Weights of a small mixture-of-experts language model, trained from scratch on English Wikipedia.
Size: 9 layers, 36M parameters.
Experts: 64 SwiGLU neurons an expert, 4 picks a token, a softmax router, 64 empty slots to pick.
Training: a variant of SOAP for the experts, 7085 steps.
Below are experts of layer 4 (counted from 0) of a mixture-of-experts language model. Rows are named router (the router's row for the expert), down (a neuron's output weights, with its number) and show model dimensions 0-159. Each number is 128 + 32 x the weight over its row's rms, rounded and kept within 0 to 255. Numbers have three digits each.
Before each expert's rows: "comes before" lists some tokens at least twice as common just after its tokens as in all text. This comes from a sample of Wikipedia text that the model never trained on. Tokens count by the router's weight.

# expert 108
comes before: ", ", ". ", "ic ", ".", "us ", "\" "
router:145101147110084172117142145111126117201175178116162142114097124131143148187096100140117096062116120175129133109148136117105118092097093100109079145061147142111166190127143150088133115161165101151130145124083090152114145177127099109138102049136135125072143139134160179152109145164106162139149147129182078073150032152059103135141076118164160086148144134173109150150091107158143100124120160147162106134154093141101150136118144071143174112153143166123104139174072113162097171193174049
down0:142116151193153151124115184173155126155108152052125104143113133108104160110074134104138132137118137173087041129131134089131152082125105153161199156169056097080130148109116107104132063112147194172093114129140129136130146137117134189118076140166133162164151147159118097132100177150188133099171095101093154197136112081152109129098115126084119115078163100090171087124104140118206113116111118057061148105124140150085170126059146115177153114130121132109136108093150106145068149146118096
down1:160142127060101134092122136185116107134161080135108094144151171185126117132135108096112126096159122049087122165105117178168098114171156075187151097147121119115165141146128115087096084102052134169107143040166094193114097096094150127159140122112146218125102138075147083139115195130163093108122127113039108120144125128124159111137132127127079132150097135103134181126147156079098124195096106116107078126145087112160125157167122124097116139129106156133069216112152135129116154132111151
down2:111072130140093170085121131167135165115157173099095097133084185148157134108159194146186103156088125121133083108099135088056121088150088109162097150113096117130170130083162086200133137148183125152080148126153147124123147104131160127145085102143151155062123102094099108169158154063116119118094145150105098094154129122139112099099190094127150124105105127147153137196121122062115155174130215150096201145153163125170127150120097109115150178109175181100139120126171148186133100105150065
down3:144141077111105160149146148072183201063114094076164101124136128081099107166068094153144133103171151147083122092130127131165138240115141096107172097113117112119144108086114127162128118132116142098126200092111111114173086112134061093240150134133075124154133150172125155120180157131128160145122144064091134119143100135127102182127129094147090154133135076129114151166134097113143067116110143117160131143085108151155118158168114100107080058124135130097062141137146091121097117108175142
down4:100142177122145096077176081130142160127110114122124153137116141135095074124132165167147127146143145112147179143125115104125139090166117101117083235136172096163110124101111127162127125108067173142112201135162067084112084092149173182124107136137124150127126125122115093128176136156163098087104175122076121139145109147139179161129088133169067150126131158129111125102160119099141187164121164156090101141168151086135084060137152156181157099069187091081135155049098164092125155184117078
down5:087069061100091085194132145105125175138138127184118116135156124121111130123188163073111167201154185125113063109089104170160144100111191163086114114164101078140152114065090087199091157150156111144110096115148098140111097120214150158152100135130114152134103148161170113106156102102102106123160086118162159102126136103143145101130107105080154209104121143120099117065167092113125142086140108136163108171101159163113111122083123121144125178111106077163156166144146146188112158087114127
down6:127148110116146212061136112174150052108154140073128166111096097145114115099082141139088146180128152153072087192141113098174093061203138106121110109119140143122191127117093084119186101169129113188077121129128134167109181152125198135208186151107111110065154144119126140161142137121158163107161136114126156103126141151164095104134094179134105083105163106163164101158129134107160187138141119165135159127141135181165164119132067137151125111152132142097082097093128085075130137135158121
down7:098159083145097131072168099070102139098132145094079105194168129156122115130109144086126092152151134097137141138169156096087113090178124094117106126154115126163100119146148047178102107123128173183132156133112156194152116133107135120122132132166177151141085152135092105153119078149162184161099184134096137141076133143138097138101199164135117125113136177143114104133145109058081118187122142150117193089137142114125171042141097076127140116113113190082121197187156114145130195167147117
down8:119096122148168194111118121150112113090147159094098148124177168117147116145097147082167132155085149102120101170137113128136180122075054141130155174094130045065144121115145133148124100129142102141139106096123168143158167177119146079180069152122118116156123081170124070175142114108130059121193102175144159103163172123115047143195113132129137114212096128113203157075098139121168136127127139105133162141123092158126179133142144088121129135126168039127122115119145120115133088084136181
down9:104148105111102099098142107145106088053141202137138137181148167114131062093149129147133139104140167127137149150125146143116116121083114149100107134112088193094174126190067101110152082176126201158158079145134136123103146128108134109133136113087116170113195166086138127126131149118098136148152117174108180138149144146058177084178179117148167194115126148147123155118156169058159133110107156128134094117068106063122077131100155125140101137105055076160124132140160128161126047188157115
down10:080103148131128186163106159153103117104087158118127064115128204203122132072156131120139192140135058140098139119151116102210124175073084138134134121112168125084136178086143101158134107055119086115149093111119077148116137112145131139075083149095131161103170100117106129157134140134062069135146156140123065121171047159074126157150131142114109081125120112080159128172116100099141121097139129146065113160187143112065097079133097173149132148108090160142094130129126084154163121119147106
down11:214119125110129117095087087127123115168126102151070157104117103147137162117149094117205155112087123130129117162121168100152143161177120072095130106108126130114171166135125220090138198094127108192100162139175124219139156147139154146134115043118175138118099085077117141109108035135132137163107175108087103105139115165116152093114106133163154151092152207168124128110124164129104131048103134096137089117137097119154116155079126161113147117152141113123112085081115125086089117107104159
down12:160105148093132111105123112085123193108103159125124187113151141125090135144109149078082175182141168110134103121124153185108146114079131161056201132185127106109137075146108115141080064141133162167149101133164098086139158101150135148134167116081111152154094089135084120098088089129155112062115103124076104074156141164090099103082150144135077159110143160097094056070085132159117060186122116163104100118093153110131093126108154100116140149127116109165188109065161160130074088101107115
down13:145217115142143073188122096119193113114179150114151065112153126135142141070131057141142117121129097077149111175137076155078132125074136141130176154095129172163094126076128124107146105118137093125133178131098109152104214165140094135150147118185165127148103162165074125063145088129148141094136160098118113126157072077154088139149139180084099160114142166187155148109116100124148130147195152112151120130085133141174070119135096165091123090146143071152141088107114107085085105170159100
down14:128130125138086115123077160079169106182169137126176089158175155120142144105111092181137097100118119128160211136081190126123138117047130210132141187152143124161085105126136143123140129152117095054116130177161115143154183142108130191096140145090088104160090160115093107155179195137085154134092123182089153118135135112134118126170165142115157140097126072126137101097106094111061094095139120127128176136138106091129187105094148178154169143128172159106158081149092087101141169154085093
down15:085111126158148177165133116102174129130153183126123101094132132103148138048120116141114121127110149095140111183082183207102107092153175163099081160145116160151102142209170149139173120138101130121071118139153115139120127106125141131140095239132060122124115157090130122090159134119090156071151120105151182136154142167077083103139072117095157078113158110086167133128121126133165126146095214136141109108120119122102123136162196172136158076150146064152111154115099129179180154096092122
down16:132109111122092162072149139167137208121074122108159132112106154068171106126158132153141135099097138123193170169180106124115134146123102071125095185142161155109199110131094134125098151220132137174062121170155110106127131113153126090062065202124144109140055120156157102103086142107153131099079135135181174142137126109119123141172088151101155149135138122146101135155232131130157110129133109102143118150160107150103121084088091105166163172162120158173165108121196096144103154117126125
down17:159143143159134119099150157146183082189081155115167069134109127048147183146157108085109128100080122150114142149141102134121158059148181091113103122108140098136118168153176157131159167074139119161143151128142161141243097144108125092110139149124107085126098143126149141113159144133108147149125103134100145158101168110157111143160078130114059124126058124112172057072132111092197141118087090128084162087051088125149086129160115100137147147109096149186119067138149117164136142097082120